Experts of a small language model.
Size: width 320, 49.9M parameters.
Experts: 112 SwiGLU neurons an expert, 4 picks a token, a softmax router.
Below are experts of layer 3 (counted from 0) of a mixture-of-experts language model. Rows are named router (the router's row for the expert) and show model dimensions 160-319. Each number is 200 + 20 x the weight over its row's rms, rounded and kept within 0 to 999.
After each expert's rows: "mostly gets" lists some tokens that are sent to it at least half of the time. This comes from a sample of Wikipedia text that the model never trained on.

# expert 12
router,211,224,191,239,223,207,187,220,170,174,207,184,223,184,182,205,233,179,234,229,202,207,206,215,197,222,188,170,167,200,230,205,206,216,168,206,190,196,210,187,222,209,199,182,241,184,208,216,166,219,215,222,209,214,177,174,197,223,194,219,186,182,214,201,167,198,173,166,163,201,243,181,187,226,227,200,214,187,188,149,182,204,215,186,213,189,219,223,182,205,208,176,227,194,221,200,182,208,196,183,178,230,191,233,215,223,209,219,178,168,178,200,187,202,241,218,224,181,163,229,234,181,161,195,206,216,186,191,199,219,194,181,211,208,195,221,195,198,182,208,202,209,174,222,176,229,191,173,210,215,211,199,209,222,218,224,213,198,198,164
mostly gets: " comp", " La", " ne", " y", " \\", " de"

# expert 10
router,191,216,173,189,172,171,232,211,201,220,199,200,187,194,202,195,192,235,171,211,230,224,166,206,211,231,222,202,202,207,202,198,214,218,192,210,201,208,171,149,217,191,183,192,155,188,219,208,227,196,198,163,204,206,190,210,221,242,216,159,208,234,178,169,179,214,197,231,182,197,198,186,213,216,183,173,204,234,207,224,211,175,214,223,189,191,191,208,220,182,213,198,240,200,232,194,175,197,212,234,190,207,208,219,234,234,207,190,165,191,201,179,217,197,155,176,186,189,193,202,189,212,177,205,195,212,204,237,225,150,181,174,197,192,190,219,200,210,191,203,197,193,169,184,207,228,223,214,213,193,214,223,193,200,183,218,182,208,181,170
mostly gets: " / (", " kg", " ft ", " football", " Racing", " yards"

# expert 1
router,178,186,220,205,213,173,230,161,195,225,203,204,193,197,216,187,186,244,188,190,210,168,213,212,186,239,176,207,208,188,202,166,194,200,185,209,180,207,170,205,241,204,196,211,150,183,164,186,189,225,208,168,194,198,213,209,215,216,209,169,181,221,236,207,219,194,225,218,175,194,239,231,224,216,201,193,196,211,219,183,171,184,175,192,219,202,163,209,202,166,216,193,192,190,223,235,246,194,201,182,213,221,236,235,167,204,193,172,187,223,195,165,200,185,168,185,224,227,188,193,224,211,223,188,166,182,158,218,178,181,196,186,158,187,233,183,181,209,196,188,227,210,180,200,205,184,219,223,185,165,219,229,210,198,186,235,183,205,173,187
mostly gets: " | ", "% | ", " | +", " / (", " / ", " February "

# expert 13
router,174,200,202,190,203,203,206,218,202,242,207,190,201,225,229,198,227,191,199,214,180,171,208,209,224,194,236,220,253,226,202,147,219,214,232,165,212,190,183,193,178,182,188,195,232,179,222,193,195,218,193,172,215,218,222,225,242,196,202,209,213,204,216,196,213,244,209,222,227,207,205,224,195,201,177,187,209,223,199,239,194,212,207,207,235,206,224,194,193,211,182,184,180,198,186,180,178,177,191,209,193,212,185,181,191,210,215,221,183,172,160,213,227,185,204,200,187,176,229,207,183,208,209,209,208,178,202,183,204,183,206,203,195,187,193,170,203,187,156,208,206,199,231,227,175,195,194,160,205,188,191,201,234,233,188,210,212,207,191,159
mostly gets: " film", " school", " album", " city", " company", " School"

# expert 18
router,195,175,189,175,189,216,211,218,192,203,205,207,188,222,167,229,188,213,192,219,230,200,209,202,201,209,148,219,214,200,212,191,198,214,234,178,185,178,186,190,203,156,199,191,176,224,228,189,200,216,220,192,227,232,193,224,205,196,198,220,203,220,230,191,232,217,225,198,198,227,201,205,186,165,187,162,246,236,225,181,220,193,204,196,182,169,256,246,217,191,215,166,209,207,216,213,236,200,191,228,170,200,191,179,234,217,188,200,174,185,185,240,197,207,210,206,181,195,216,191,211,190,205,215,194,183,222,177,192,159,189,182,202,228,164,233,228,197,185,221,179,217,189,184,221,188,259,156,211,207,218,197,198,206,179,194,229,186,222,198
mostly gets: " | MF", "00", " | | | |", "53", "|  | Democratic", "41"

# expert 8
router,181,256,214,181,228,224,197,210,181,215,187,176,231,187,193,204,212,192,168,178,186,202,176,182,224,193,185,157,191,212,189,196,187,191,226,163,202,178,198,198,197,182,230,169,228,193,196,167,239,212,184,232,205,212,182,202,219,198,177,164,229,149,218,189,210,213,194,172,215,195,153,207,192,170,182,206,183,178,197,215,231,184,202,214,218,184,202,189,204,193,185,194,184,222,208,197,183,173,198,208,212,202,214,192,215,192,198,194,203,205,184,212,230,236,206,191,158,198,205,171,165,206,198,179,222,200,214,204,182,172,205,175,218,180,219,216,216,219,171,201,209,172,194,197,209,224,217,223,207,236,184,173,207,170,183,155,200,198,199,217
mostly gets: " is", " are", " were", " is the", " most", " was"

# expert 5
router,201,199,218,210,162,162,178,209,217,178,202,225,207,192,162,189,203,190,217,209,241,176,194,203,191,187,190,204,222,187,226,186,179,212,168,241,213,214,195,227,239,172,193,223,211,205,202,213,167,182,210,194,194,232,201,176,198,233,240,230,175,194,225,166,181,209,200,230,202,203,217,192,165,219,227,182,198,189,194,165,183,210,232,188,235,188,211,173,223,197,206,199,198,181,228,217,203,195,188,212,190,213,217,205,189,209,219,203,191,214,192,227,176,170,220,216,230,193,205,225,249,173,177,215,183,216,181,203,209,177,209,190,234,197,204,147,194,193,226,220,239,188,173,230,207,203,195,217,184,195,207,170,170,221,234,193,221,204,233,178
mostly gets: " g", " t", " r", " ch", " Bl", " Br"

# expert 15
router,204,193,211,229,206,205,181,201,224,155,192,182,218,175,188,222,194,187,241,225,214,216,223,181,165,179,185,190,161,194,207,212,186,215,190,219,226,182,222,188,227,190,222,183,190,205,194,182,217,216,194,204,212,182,172,206,173,195,209,203,165,197,223,197,192,207,204,193,200,196,224,208,183,219,248,237,189,174,196,208,174,209,204,192,219,181,198,171,165,237,178,202,197,206,184,164,190,202,235,224,221,194,182,216,166,212,223,174,223,199,175,209,214,227,224,218,231,173,173,220,226,227,159,183,228,199,217,213,183,233,204,206,212,212,179,188,207,186,179,173,188,205,203,207,223,200,177,209,205,193,234,185,209,181,200,177,193,173,179,199
mostly gets: " \"", " | \"", " un", "\" (", "In", " sub"

# expert 20
router,168,176,220,185,184,232,201,228,210,225,231,185,225,233,227,218,200,213,210,188,184,188,178,183,214,195,218,214,222,172,213,200,194,178,232,174,192,206,219,226,194,195,192,197,222,206,174,170,194,207,161,203,222,163,226,210,228,208,179,180,232,219,201,237,193,189,179,180,230,161,174,182,233,208,177,177,223,227,190,238,189,187,217,225,208,196,217,207,222,188,177,168,215,233,160,187,200,183,179,191,191,221,214,189,222,222,213,191,195,195,247,177,249,207,192,183,186,211,189,176,172,184,199,211,215,211,209,194,204,214,183,214,199,187,163,191,227,201,163,237,226,212,207,210,183,170,220,165,242,209,234,209,231,215,182,216,192,199,180,191
mostly gets: " land", "ology", "ations", " million", "ants", "ities"

# expert 19
router,208,209,202,204,166,181,189,211,204,215,146,237,183,187,196,204,221,178,183,234,200,210,214,212,208,207,199,202,221,209,200,162,169,202,183,171,234,210,168,221,181,183,203,173,219,193,169,217,159,230,189,194,179,187,225,205,236,221,213,240,182,206,216,211,188,225,187,181,200,199,216,210,196,231,203,209,195,182,223,195,201,243,190,228,244,207,209,196,198,209,207,196,181,158,194,213,218,207,206,227,200,220,188,204,197,169,235,196,202,225,193,195,148,196,200,186,201,196,206,244,206,190,200,178,180,203,170,202,180,194,176,195,195,226,196,193,201,217,232,200,228,218,213,226,192,163,194,228,203,260,169,168,213,190,192,218,204,210,206,189
mostly gets: " John", " William", "St", " Mc", " Mac", " inf"

# expert 0
router,200,178,189,223,188,244,214,216,206,223,181,183,212,210,211,216,164,236,187,204,196,190,148,236,224,189,201,210,213,206,216,179,200,198,229,163,191,197,179,218,165,213,242,180,208,209,209,162,213,198,188,216,214,197,215,226,200,185,196,177,227,171,195,224,207,208,233,187,226,157,150,188,187,205,187,175,230,199,197,235,197,183,217,220,218,174,235,238,186,180,203,172,206,200,181,200,158,181,185,177,180,224,190,171,198,189,184,201,203,179,212,216,230,201,208,219,156,188,206,188,182,212,212,190,188,196,181,166,204,176,213,195,188,181,174,185,222,213,161,175,198,199,213,212,187,173,184,194,213,222,179,203,224,209,198,201,202,189,203,202
mostly gets: " public", "ations", "ology", "ics", " city", "ities"

# expert 21
router,222,174,229,176,152,228,169,226,193,183,239,203,174,249,199,190,206,180,217,186,186,166,202,196,174,195,182,212,199,168,204,177,206,218,202,229,216,176,195,226,210,227,197,190,193,208,176,217,230,189,209,171,213,203,218,209,213,207,198,196,191,194,222,180,169,172,180,192,164,230,219,215,234,211,167,195,187,209,197,203,195,207,191,191,221,224,204,171,230,190,168,190,189,220,189,229,205,205,206,223,219,212,185,206,196,177,227,140,200,197,239,199,183,197,203,204,234,184,183,166,200,226,202,214,195,188,212,189,212,185,177,196,180,209,201,187,161,197,204,205,212,199,210,254,188,184,208,192,203,215,196,196,212,235,228,195,172,224,194,202
mostly gets: " acc", " dis", " ent", " cons", " took", " ref"

# expert 14
router,203,165,197,191,154,204,181,233,212,167,213,192,198,217,219,216,183,180,234,178,180,207,230,213,178,230,168,210,240,194,206,232,228,184,231,230,224,198,220,210,189,194,228,201,210,182,196,212,178,187,171,197,231,214,210,230,197,194,196,184,190,186,217,212,207,175,187,221,172,221,199,186,208,214,189,210,202,213,186,230,165,207,209,186,208,197,215,171,213,214,175,183,156,210,193,205,203,224,180,186,239,169,179,160,198,219,212,194,160,200,227,191,163,207,200,196,203,172,211,178,228,207,212,192,192,210,177,211,151,210,192,195,173,226,202,221,206,197,198,215,192,182,228,244,195,211,226,201,209,198,192,210,187,195,220,181,188,204,246,235
mostly gets: " Best", " where", "!", "...", " about", ", where"

# expert 11
router,215,222,206,193,209,203,206,179,184,189,221,183,184,158,221,205,228,173,193,221,190,213,190,160,221,179,201,177,183,224,170,241,213,190,222,226,201,197,215,207,191,220,210,196,191,196,209,198,190,202,202,202,210,206,195,204,167,201,179,137,222,179,207,177,240,207,190,223,236,232,224,220,210,178,242,177,180,217,208,192,213,205,195,189,186,211,161,186,186,216,179,191,192,188,219,163,210,200,205,187,210,170,198,194,197,197,207,191,234,216,198,210,213,248,237,222,176,197,201,208,176,207,152,191,202,172,215,196,186,217,228,197,179,238,202,201,176,188,185,165,158,226,180,164,238,227,195,230,208,195,174,195,174,221,177,211,204,227,180,223
mostly gets: ", a", " as a", " is a", " for the", " was a", ", the"

# expert 22
router,196,187,177,212,198,203,197,213,171,171,217,200,180,191,224,204,188,212,185,182,228,233,192,183,185,221,158,217,201,225,230,205,189,213,174,195,217,208,194,190,183,206,183,192,189,198,241,242,199,182,198,211,190,184,176,189,222,214,225,209,222,210,227,172,179,207,179,226,210,200,216,209,177,225,194,210,220,199,159,199,214,186,204,192,187,191,188,186,174,211,222,187,188,166,231,207,210,221,217,184,186,245,228,203,214,190,212,194,239,205,167,170,194,182,198,213,225,207,187,202,197,203,211,216,226,195,231,217,208,177,197,200,247,178,183,229,164,156,217,174,185,205,214,213,195,189,185,185,208,183,230,171,212,236,213,242,202,197,191,221
mostly gets: " He", ", he", " pre", "ó", " he", "á"

# expert 9
router,198,165,208,186,240,204,176,200,245,172,169,189,188,185,179,194,156,201,198,224,231,178,192,216,245,231,208,196,192,172,200,200,188,184,162,201,221,175,214,168,217,224,195,221,173,177,225,217,176,200,219,191,197,230,222,186,196,200,202,211,174,193,190,210,220,236,217,187,180,215,158,178,213,209,199,213,194,192,224,157,191,206,170,144,203,214,228,219,169,178,211,201,237,186,208,220,174,190,217,168,177,186,218,213,204,154,194,227,202,176,205,209,162,194,197,193,209,212,196,211,154,180,202,205,172,199,215,173,219,205,199,213,170,215,165,221,189,200,195,188,217,175,174,205,204,202,178,229,206,227,187,188,171,172,245,185,207,206,196,196
mostly gets: "\n\n", "=", " Bh", "| Total", " | Succeeded by", " Singh"

# expert 16
router,185,209,153,207,228,237,201,203,209,192,213,211,177,218,216,212,195,213,182,207,172,199,215,197,196,184,191,203,201,208,216,231,226,197,206,209,191,203,213,186,172,236,176,200,177,197,228,214,206,226,225,224,201,204,201,180,212,185,202,191,237,217,196,188,182,211,195,209,191,187,163,217,172,173,230,179,190,190,187,153,209,193,239,212,216,215,181,232,192,199,204,237,186,195,194,237,214,226,198,190,203,213,192,210,197,215,163,225,196,232,215,187,219,237,188,183,208,212,211,206,159,164,224,210,207,203,217,215,215,197,192,163,216,166,176,202,194,165,214,181,173,227,216,183,186,196,216,182,193,183,178,239,183,214,172,218,169,213,199,199
mostly gets: "\".", "es.", "ing.", "er.", "ation.", "ers."

# expert 6
router,212,206,208,218,205,188,199,197,206,210,238,162,214,174,243,213,185,167,222,190,195,204,205,170,174,159,182,211,176,199,202,226,215,177,196,204,197,164,196,196,192,164,177,195,201,215,182,204,220,173,181,223,224,214,223,222,165,209,211,149,197,183,213,191,189,165,168,196,222,199,242,213,209,183,228,209,191,222,183,183,209,175,172,212,207,220,204,168,198,238,169,165,194,215,176,216,210,224,199,225,196,197,214,217,216,204,206,182,222,162,170,218,192,238,217,183,177,200,200,187,214,220,180,187,232,190,214,224,171,208,203,213,159,249,199,182,201,206,180,196,207,204,180,191,211,207,217,228,207,221,198,216,229,178,167,189,205,199,181,214
mostly gets: " and", " is", " for", ", and", " to", " with"

# expert 7
router,198,179,168,194,221,197,191,227,220,188,176,180,225,155,153,198,199,232,192,222,189,203,218,224,225,199,224,226,196,204,187,201,213,205,199,220,222,173,191,192,181,189,194,231,215,161,227,203,163,182,234,183,212,193,204,172,205,238,205,202,175,182,177,189,202,203,204,214,178,214,182,186,184,213,179,194,212,185,217,196,208,189,198,154,217,194,204,214,224,205,194,230,239,191,186,193,189,178,174,184,182,212,213,198,226,164,193,222,219,197,212,233,212,219,226,215,213,218,179,187,157,186,195,186,179,214,186,174,212,199,183,200,238,233,181,224,203,224,209,205,234,183,196,210,167,181,186,216,196,175,212,220,173,200,219,191,232,182,185,192
mostly gets: "ai", " Kh", "aj", "gh", " Bur", "ya"

# expert 23
router,182,186,218,199,191,211,192,187,197,178,184,190,181,182,183,195,153,203,171,193,209,222,193,192,178,194,169,176,200,219,233,208,173,217,223,186,194,199,202,210,207,193,215,190,158,229,229,176,190,231,169,178,191,187,212,201,194,160,196,220,184,204,233,192,176,229,214,192,171,196,177,186,202,169,220,174,230,220,209,203,185,205,224,198,190,189,170,229,234,213,180,197,217,208,211,228,232,180,227,218,178,227,163,202,235,215,207,217,187,194,183,191,202,199,180,197,168,199,188,227,204,157,167,216,188,210,218,234,180,201,178,189,157,195,192,209,225,213,216,175,194,179,179,194,187,233,220,234,217,154,238,210,217,190,164,205,183,190,181,184
mostly gets: "2", "1", "5", "0", "3", "8"

# expert 4
router,172,200,220,201,178,183,218,199,225,246,185,200,185,185,210,208,201,173,215,187,170,215,220,192,226,192,218,213,225,180,171,208,200,186,193,209,234,214,168,221,221,211,205,222,204,214,191,186,193,225,181,197,209,214,197,209,173,242,202,205,213,211,204,230,242,198,222,232,203,202,213,203,193,214,201,228,203,207,197,207,176,208,186,232,183,188,194,198,211,224,211,201,189,237,191,195,206,208,159,163,213,200,179,133,175,195,208,194,182,242,222,158,189,189,160,168,189,170,215,182,223,181,227,205,149,166,158,216,206,190,166,199,177,185,224,179,211,194,176,170,202,213,212,197,205,213,204,183,186,176,202,229,190,223,229,218,200,200,195,181
mostly gets: " ==", " fl", " ===", " song", " film", " music"

# expert 2
router,191,194,160,207,214,180,219,191,199,198,232,202,185,212,181,187,175,218,204,187,210,204,181,200,206,209,204,221,218,215,243,240,200,185,194,161,206,229,201,220,211,222,211,207,179,197,226,225,200,194,226,180,210,243,182,205,217,195,231,192,232,188,207,209,211,186,195,161,189,167,170,185,181,221,227,178,215,199,185,167,232,193,187,209,155,195,193,200,159,208,198,197,223,164,239,235,202,204,186,196,175,219,203,175,200,210,193,225,202,202,212,168,201,208,150,189,191,209,177,203,160,207,232,186,205,202,186,175,193,220,207,177,207,189,187,227,205,178,209,182,193,177,194,190,177,197,173,209,204,201,158,201,185,182,220,228,189,210,190,167
mostly gets: ")", " |  |", "′", " |  |  |", "% |", "\" |"

# expert 17
router,202,188,225,213,179,193,216,189,246,179,164,239,216,160,231,226,210,211,209,208,195,160,207,162,189,199,207,205,164,223,194,197,180,183,148,179,193,191,212,201,236,169,193,175,170,181,189,195,207,196,205,215,201,188,167,176,176,191,191,206,190,173,197,212,160,204,203,174,194,240,173,157,233,223,177,226,221,181,228,192,187,191,165,211,180,211,236,214,194,176,229,216,172,183,226,159,203,192,210,231,214,192,211,198,184,214,194,180,232,174,188,215,185,203,221,205,228,204,207,179,188,171,194,165,232,210,197,222,203,226,203,189,182,219,201,217,217,211,233,177,163,220,220,202,177,205,163,204,184,186,218,224,214,212,184,201,203,173,183,208
mostly gets: "\n", "\n\n", "| ", "|", "- ", "|  |"

# expert 3
router,236,207,204,220,205,205,174,160,225,185,191,221,219,210,197,210,217,180,207,195,198,167,181,206,209,211,196,211,150,185,196,184,179,231,181,179,193,185,194,229,211,189,237,207,174,188,181,211,213,201,150,180,200,217,194,204,154,222,224,231,160,209,182,187,169,187,164,198,201,207,190,218,181,224,209,242,222,203,210,225,203,220,199,173,210,158,181,173,181,213,203,200,187,210,203,157,206,198,208,235,198,184,188,207,171,211,183,213,213,188,186,231,190,199,216,213,221,198,204,215,212,205,204,189,228,190,202,190,200,237,188,234,206,200,186,174,246,214,226,211,198,208,209,206,203,198,167,250,200,185,198,164,187,166,219,159,185,169,209,238
mostly gets: "\" (", "In ", " dis", " In ", "{", " $"